config.yaml
d_expert: 32
router_score: "sigmoid"
lr_router: 0.000824
norm: "rmsnorm"
train_tokens: 274700000
Below are experts of layer 9 (counted from 0) of a mixture-of-experts language model. Rows are named router (the router's row for the expert), up (a neuron's input weights, with its number) and show model dimensions 0-255. Each number is 128 + 32 x the weight over its row's rms, rounded and kept within 0 to 255. Numbers have three digits each.
Before each expert's rows: "comes after" lists some tokens at least twice as common just before its tokens as in all text. This comes from a sample of Wikipedia text that the model never trained on. Tokens count by the router's weight.

# expert 5
comes after: " the", " |", "-", " a", " of", " The"
router:119103097103063194123095151157148100149148132071122143090106126167147127084099114127082122124187087181080166202126096160122180137177063111156075090181142110102150130141152134148114103116154118157111124125137115079080129192142155125141139114136111127143109088119112117179088113090127133145154087151119137104163076104101133125126107048138131063160139170168174145149148069109113142096160142090090055072055154123126182147104161139132117109130144158178091144137113134060095155153105151153120055133133153126126127148091156165109100063050085152141137093139155099108131148128110135157173141161081078114192117188159158117076174087180181151130139107100102179072103116123083148133143140196175087125154133143085147187116065125128118124128121131123157114099136138064153176131094126
up0:095120147092146145080068113137099122107192129082130043103160089154130161149130104142038143132091140135109055108134179094119130157177143133139118150120081137110137083105097135141134105108180124133063065155121122058132057180132089089180120191142138135127170163042150115121157125154097150191169148088114188141106105116131112155013101133137094172103053147142110144082186127099198130130152114128121094132150136095129104127153130186089150102148152085114115196061116119133113143154097155161112148149104139109095131141088110132139123117106114169138121051125133117127114129125111161138142084150083092100145118174111131106116092110181109156126146135131100107133127097118137133173138188102129097134109046141092086197113104106089086145138137093179113092112129117150092090076125104

# expert 43
comes after: " the", "-", "|", " in", ":", " N"
router:156153134091059183157150185164107122153138093185115133127111168154167136076129125104050171090140072205165150118139122150161126143110103152093063127175129103116118126123108145081132120152132086149137166131137125099101161184123097122113094106134143153112153088159149118163148158063106128125120103086147144155117109116086160086119139097161108090126158153137088149075143105111116133156104087117067089114111113111129158094149152172173118064106152150145191135141058181071136117133125165172149079141141141072147095071088143181132123078078083154142173084139138126095032112073206076171105140229071077115168111156150185137099168139103128169157127116155124163112129124157163104103169141133123162126130139160108157124073097156130105185125136147100154139076120129096111163114100109
up0:118151081124150132152117196116150193204117130158141160132169140192182125117126131087119128135128095173138102153139133180169092151115130177113123176101148139117101182140160095113117153131102077187073177103197146067066169128171133124117160103090090090084147116147099128129153138101174105167128127143172136163109066125046211142187101101134121178160116105125069115124120076085150140176082120122163121178106163105094139099122180161073117134099137109154177104177103138100155172164156076108125121173076151078170139159152160142119145144121137153158148140093146135150065140112140139133091132174149126139114127159151110155144156200117149090139134123102145093152137177167140154090204094079125135117134138142096183133090116142165106127138191206121153132099140203145123149163172124

# expert 22
comes after: " |", " the", " B", " and", ";", ":"
router:112142075113086165115141121103123140150098125123143179131143109145189171100096141084076116155117099218137111168130106121147105136169098102103067128118127131129160198140143171158178117123138121149119118102133162078131159155120170146093133128159076118081188096127138122180143107110107179146156127092134111102151103159182103166118075086157088112176167179167104147091128095079104174170144119159149081073086114170126206103169097139144118055116097186177146154146126133132107159176138136134130085131149124173137193103150107133121156081053083149117096068128129164120121149052129093169187123169087065107151154136125165166061162149119115164137177136111050149102073113128123129159141106084211141090118110116126145121132094115100103114099175116111154160118159178095153125086116094
up0:045146061111146146135181138157141117141130081084186108120139098132167131070136120075097127159155118154178100120109101108090101124067129092175144134142138151133147121143189143135119141180168153126095089075183154136121160142172118148077154070114128115078169136070146141133087155144161178150112083124081127120049121126163126105145121155155111171143157106084114157111151180120099141105075097098149100078119134131147160101156110053132146107120150138138165090119115144169079074175118124135134156182161118175145131149193083108115197145110127154044087130145144142121171159133086181184164153135059138163144132146097157127130147135172113110157081121151116125119121127111168144109146143098140087125141131179169160018116143078177132097114189094096126090094136178129047129118147097

# expert 25
comes after: "\n", " F", " G", " f", " 0", " H"
router:090151104099132161118109109103103125131111166123129133112103106192156124086091099130071126144116086189148109190123194105121086165129157135130059141156127076127140199139209099150096135168202108143093121138133134082066084168120145093102103136080081153105171129140173079222127133109118134100143120137102124094128060175093121155101133055140121154172174118178124101130158097161118122149099155127126051098104116129110212148104140140140131000191108150136122177145123048184171138100159108144065109120094127147125137137133163157117137134052120162131137095122133074140165132108144091165139116149141091135147120152119174156141158135121125151091104148126069168093095127129098120111116095095179129130132161128083149122118116098144076142138105136111145145121102135106098164144116091
up0:095099145148152122079148168086135157159147146140105075096117127165114091146139105104112156135115068128137145177135154136188123150135138181152111103103137154054143178078130114149109030174112148079104084160105058104116065145114153171127133162128049106098156097116081077131092129129141162070106118107103143102170112086155152095117112092137187100139192090117127138126059165174137125148132135099175097135114141093080119047123109104153059151150135170193125112149157143116166164107173141147133168138117119070137074104131124171118119133122142198108160138123118113116118137054146138180188156181143127109170221157127159190112148161129086124059140159153130132093136170160098105127138149104145121155164053128138106110084131132136097097171134164153118114142116117158156158197157128

# expert 20
comes after: " of", " in", ".", ",", "-", " and"
router:073163116096084168097111091122102165156151115152071131130134155193162121119084177102070183130094062106148186121093100097134130082150056124123069108150119125109087145152161092143132106207142132123112140159145115089115141135119137111124061130094070115093160085171064114195114099065099161140087065114154123097145127105111075130135073117162160137163149120195094106058145096137057140131163091136090099087129154112131158107155090076149098112113156116188144195118120110106103088150147168174149054172138092105162154104152118161112104122108152136122133123115163096111106163072150100147158095188085099131175156109114179177090132127082100167104155111124087177108093145103088132190166124141142141116176119105123168157139073163101144160102108122091147125102142152126132180115121094
up0:077120087112095120140178132099148184094216092108103067116076126089150158148131111115106143124092123033143162122102106123145158149147104104145138123136113107121175140156140109152055119121186027103121099161111115139100112132111129085130135122074123102081174069074112100122068123131083148099113165098116125168131093074168165080106111100068135159102169056113100140148137140062143067121110163130145123087132127109149116142054089148056121119162103151074068167157122035101164136174104109171159103176161184178116128173128110144126178172150189088116110147136167130163129137075127121094112106143123126157093144138118153105120108101118109151146106146181145145094111092107141141146136110144126097138140106145120182128155106147170122134076139110118105130122135171058151189135102058

# expert 52
comes after: "\n", "|", "-", "ing", " t", "="
router:101091124084038193136157123142109160134157083129062183079132152135113113112077127145053107149123032189120138176118102116149176112157089070101070132160166098176132144155170130094088111114198096119148103132109129054077064152094171128128117161121090171080179101175135111164110121097114140165151097122099088127135110128113093078124134076127136118130138085158106157118162107134072129124140113130140077100101154138149176153070126151146108089112136141157148145123116108115112148172126138150123110166086111134145115147097120157114101121095104150186136049071145129110160194125150112176136131209090104131189147144066150131095136149175122131146168120136123195100103129120090132110173112147176203121186117109074151104153107121112140131138137191093137137108138086075128162103090096
up0:088120168133114110143187120118112188188149197137094137131139130170075178147115147108114159109106112187146151118135178144105148152062143075120128083174121114061102138167140134082089141143109110095137135125138123108152087140136130078109132169105075131130135163146150159178097116055105140104174135146172155138132102091023128147164113130157127086175171132108081101173175097095140105097091102123150111086040147238119183084103210160117147130107134133062126109104132058122104097149190204102090101108152138127152112107089136135134102174113079159103098136104137162142148184148154126123135123095095146117184152130117166144129156074145096125134134109118119140105144167171147130103141101094132140135152100104154117155099120137108144128141091116036107143086084083117132068182141164

# expert 2
comes after: " |", "a", "o", ";", "e", "i"
router:114130131104096216081050145127124137112146129116140139186143199172170134064132151137097136155183086186131152160124160099100123098168065117113030150147158150144122112136127129155152126153181154164104062137082134074099140160161108164118070126108109116113177101158094106161125062098109143126105114107122087117153178146123101154093067089187113105209177139154156132082124093117113148110145114128056126089126128163158175121130123133129127029136153158137139138173113108176099158146114132116173118119074122117180175096091121134184122088072078125145136124071152068115120177069090150195129112165065091192146095128121098152148154141133153115096163136085081145134083118115096105159121148159140167114106145129092185118133134124084153110122139130143128120104173129092118131114122083
up0:143076133160105105100167147193111087088163172131146139138156107118089128144176093125163127197182146178093121143134111165194119184147147133090105127134162152080146107143106113127157140137161171107138101098184137173099134141128134133110150101126113102191095146122141074089131183093152093099185091134150111217117175130115143094098074154108120129113167103155130090160130186131139134117132129188103140116129124176163161121112101074075168107161170169104188130176114129184108111127112130141091086173100105067073139147136143131064112127126140133152089101073145129114177198178100119116151133147117119106039052120116155131142150071141081209143118115123095136134089115161139137134180068136195095090126177120103150124075118200086114135184124089166103124101132149102114097146146168

# expert 63
comes after: " to", " of", " in", " the", " L", " at"
router:135131090122035139157137129139106140133112087169093085088100203144181132130136187159070115112202060125130148131110123103152196085111100125110016170222129097128101147153162135139108127188147098179139150143092119154132125155124155150108118114140097117132207126139157094162160127050105143152106143123080113074104155132124141114123096063170116105148137125150100139106137115150157141142129115177099084094121139110098163130144108138158123118167125124194137100108136148116123118164113168153153086126172109119198146145145109211131168087088073081184166128071139067125077169114116074118152161154073088134173151096113113132086130152124141160116105110114087115096110081093124100080184085149151141133161118139098174183161096186103121137142094144107138112089177152117104128099108106
up0:108158131175112150181094153134124125083128133098139121101158099206134203108147143038158123107087156134196171154147177068165120096135140188129119152176098070097112141135119147127165122110082155098109164078212122112133192110119123108107156130153110210106141120084140116114130108181153172150098139080125192181158086153082100148105125142139115152145205127149138111166099128095136124175114143130115099095141114154113134127140125147120136116126173129166145106112074100125090114163139133160094107138116143096198107170153093112105142143099100153143090145148105113154115160122083130121087152146085098099152164115105169145125129087112168155180123126134149110092148091089151072080185134089084145161186120111141200131192091086150107210081084208132189172159127135098160122087123092

# expert 50
comes after: " the", " to", " of", "|", " T", " The"
router:147121124157080177154115191179106138151138107108087093121074082176142116110145151159054119161113099096149130160152085126158176122128166136116049123176112130129123127119148131152111130146162129125136150162101132131110154162127158156112143125134090166111182081140167098187134152072144142129115076092140160125131141172121091151068094069131089128164108162139085156096106034133169153107102062129127061109139134129101187128121082148134108076125095154161087131129102117172074095111108174140156109184147124092140140090132135149167157101071117152152154132070103053122065113105086110177137130199118084149132157087106148154104194148115102155078169123123070163138097087102167139151162123168182171122110055161103152151113069110105083196108122106169127138089164114145127140073110080
up0:188112158131085127109167092158080113168136068166119109131129151131205120174096083142134126117140096155112148137111136159115140101136141169096139095132070120018122168083113134135093157164131094107147162201073092105170158131115085106118112119096104154145138134106191129119200125119109089121130202092106141153141146137113125101078142140176117116172127101123114131111143096068115100125148144162138124161110111085133109136113108151096125108097112146098106112149166176148143155117091164090169125177073090118118143146091190116106142152135142122106158115086051085150171181147177119047125125192139090047199155118135127088116121140117093167149134123145137105136109134066128159192084134141234059110123129147115070140190147096103121124113100151160089101102114113181093090145085080

# expert 29
comes after: " ", "\n", " in", " of", " to", " for"
router:162129087156132184171085153134087179152118147161101186104081137163146147107146166130050130160133088161130150194088139155104109139169135105122043154174187099117092199155176125110145035139084115129103124094141161119123154159131112124156165119120077140075116115117114092210093163114151144087106129157116119149139090095126131130113038091173091112160131185169110117093121055167164169122103150124130060101126147138159222165117112149132136091117121172164190191137120109116134145124157172155107107153132071121124166136147141132145116135101158193144133083097116110091088094089127123137147135163112105128139134132167176118116133135120106172127143105105073140084083140135174145104149139170120093092144061080127158116147076114176137146145177172104149173081097172144127153156111082
up0:139152142160132109149162120141086167154104081187137122079165125134127099105129119058090116049079120157132116182147172102052090115116118139117104153147161129121146157092139146161138136103105137117135253108154056122131126142142165154063122093115117133130065117076094123125103092109105128124129111175078168143156101106109156053175132140089060146196146106153165123096112140127168161135098130170130148101102075148141154095135087169165098137215110092157162130056111112070113162093101095140116079131121171111088141145141109144080156125111116133087168121125159071094114096030146129144136152167101130100166095136174130136183133177138164095118079150165102139107148108144125133157134159124119121152114128073103146150105118150197131131143144197096129121059098109092137175122089087

# expert 59
comes after: " the", " in", " C", " of", " The", " a"
router:117139067131136164145138123131135148124095080114093147113124138158173117072092140043114108132145076138137129150113091160130155139134175108150032095194123072108176160094171161123159092129110136161102152078117172090115159143131124148139100129145119134141173100152161093161138169070101124153154104154126112129062127093098138116096120123122118132144145186159108141087095105123122209114117144156100076120114147121112187139123124156187145054139127145134138129153096127070098092119123141155117063161162130091109147109137123144104097100048076143133116107120144158128048147059092075128179139188110085128121121136133155166087151122114155135127129137121084136104127092148192100134165108153163098167152095109018125145090067159170110139135099166160159188090094113010130170146108121
up0:126087066203167201110106193091132167128131062105118141109075099164119169097142108063132119099087142150174198099084143188095172121119133148086137110171159139078072163140177148172140174124106146174073192103141117153128101155200106125158122133149107080127170158101148083146117145132098104122097159140133148156141122102098102073110132132120110172138194158158143136166104158166168182150086179124144078139099116126120152064121174114188159138133149099106180173131134134119102112110155127166133117129184118157166144131146152122126111154084089192078179138151097116120146102102136117132196154166123126163104097147171114181121082114062152157098140125107131139139144049099172130126175145097136071128146113075095169109108078135186107145132081149116156130130060128113115132172156136

# expert 47
comes after: " a", " |", "\n", " as", "-", " ("
router:091181121123079175116142146100101131159103104167089184125126134170155104101101166106066116089156103204158094135141103168171117143152101102137068127195106095155138158110134110139179113142115162130147125103125105114147185132151114169075139097109059119100152077122122130190104136073138165136148097109115078107118088175085125138120095070099162125178140166176129120134111099104096148157108165154103109144111110147148196108110135163151124069110156168129128135100092102037106085177129131164060078140152130148188114106108150181187156087084091134122134052145164070100042132131109095142151126161021087141163121156166158122115151153109113137111141083105122118131062152162128118112166103121146180149153135110091150132084123120088107131128120127061136145085096135067145141094124081
up0:108158086117099071076165169135081158130157089080111117143063118144130159120089146150142144146133163149191174100110112154117162182147126140117074116175179072135120093126152188138132172120166133145176147055148190109169228138196173134114134075096148116107111108144114149149129181113124172117104086093182119161082106138154199118116107121128172152080137156127122145115143123104121079127110128105090140124121133109056153099105104075183143095140092173094122126134158175075076078106080104145142057118140065053134111117116045166161097131143166195121127088152107142172171099089144103112152141132107137168100107129141127107140146136096098092100155133150142124131091114117164111111156103182158133174135127122129188162149080111140147101145136140203133150171097083104100119175096105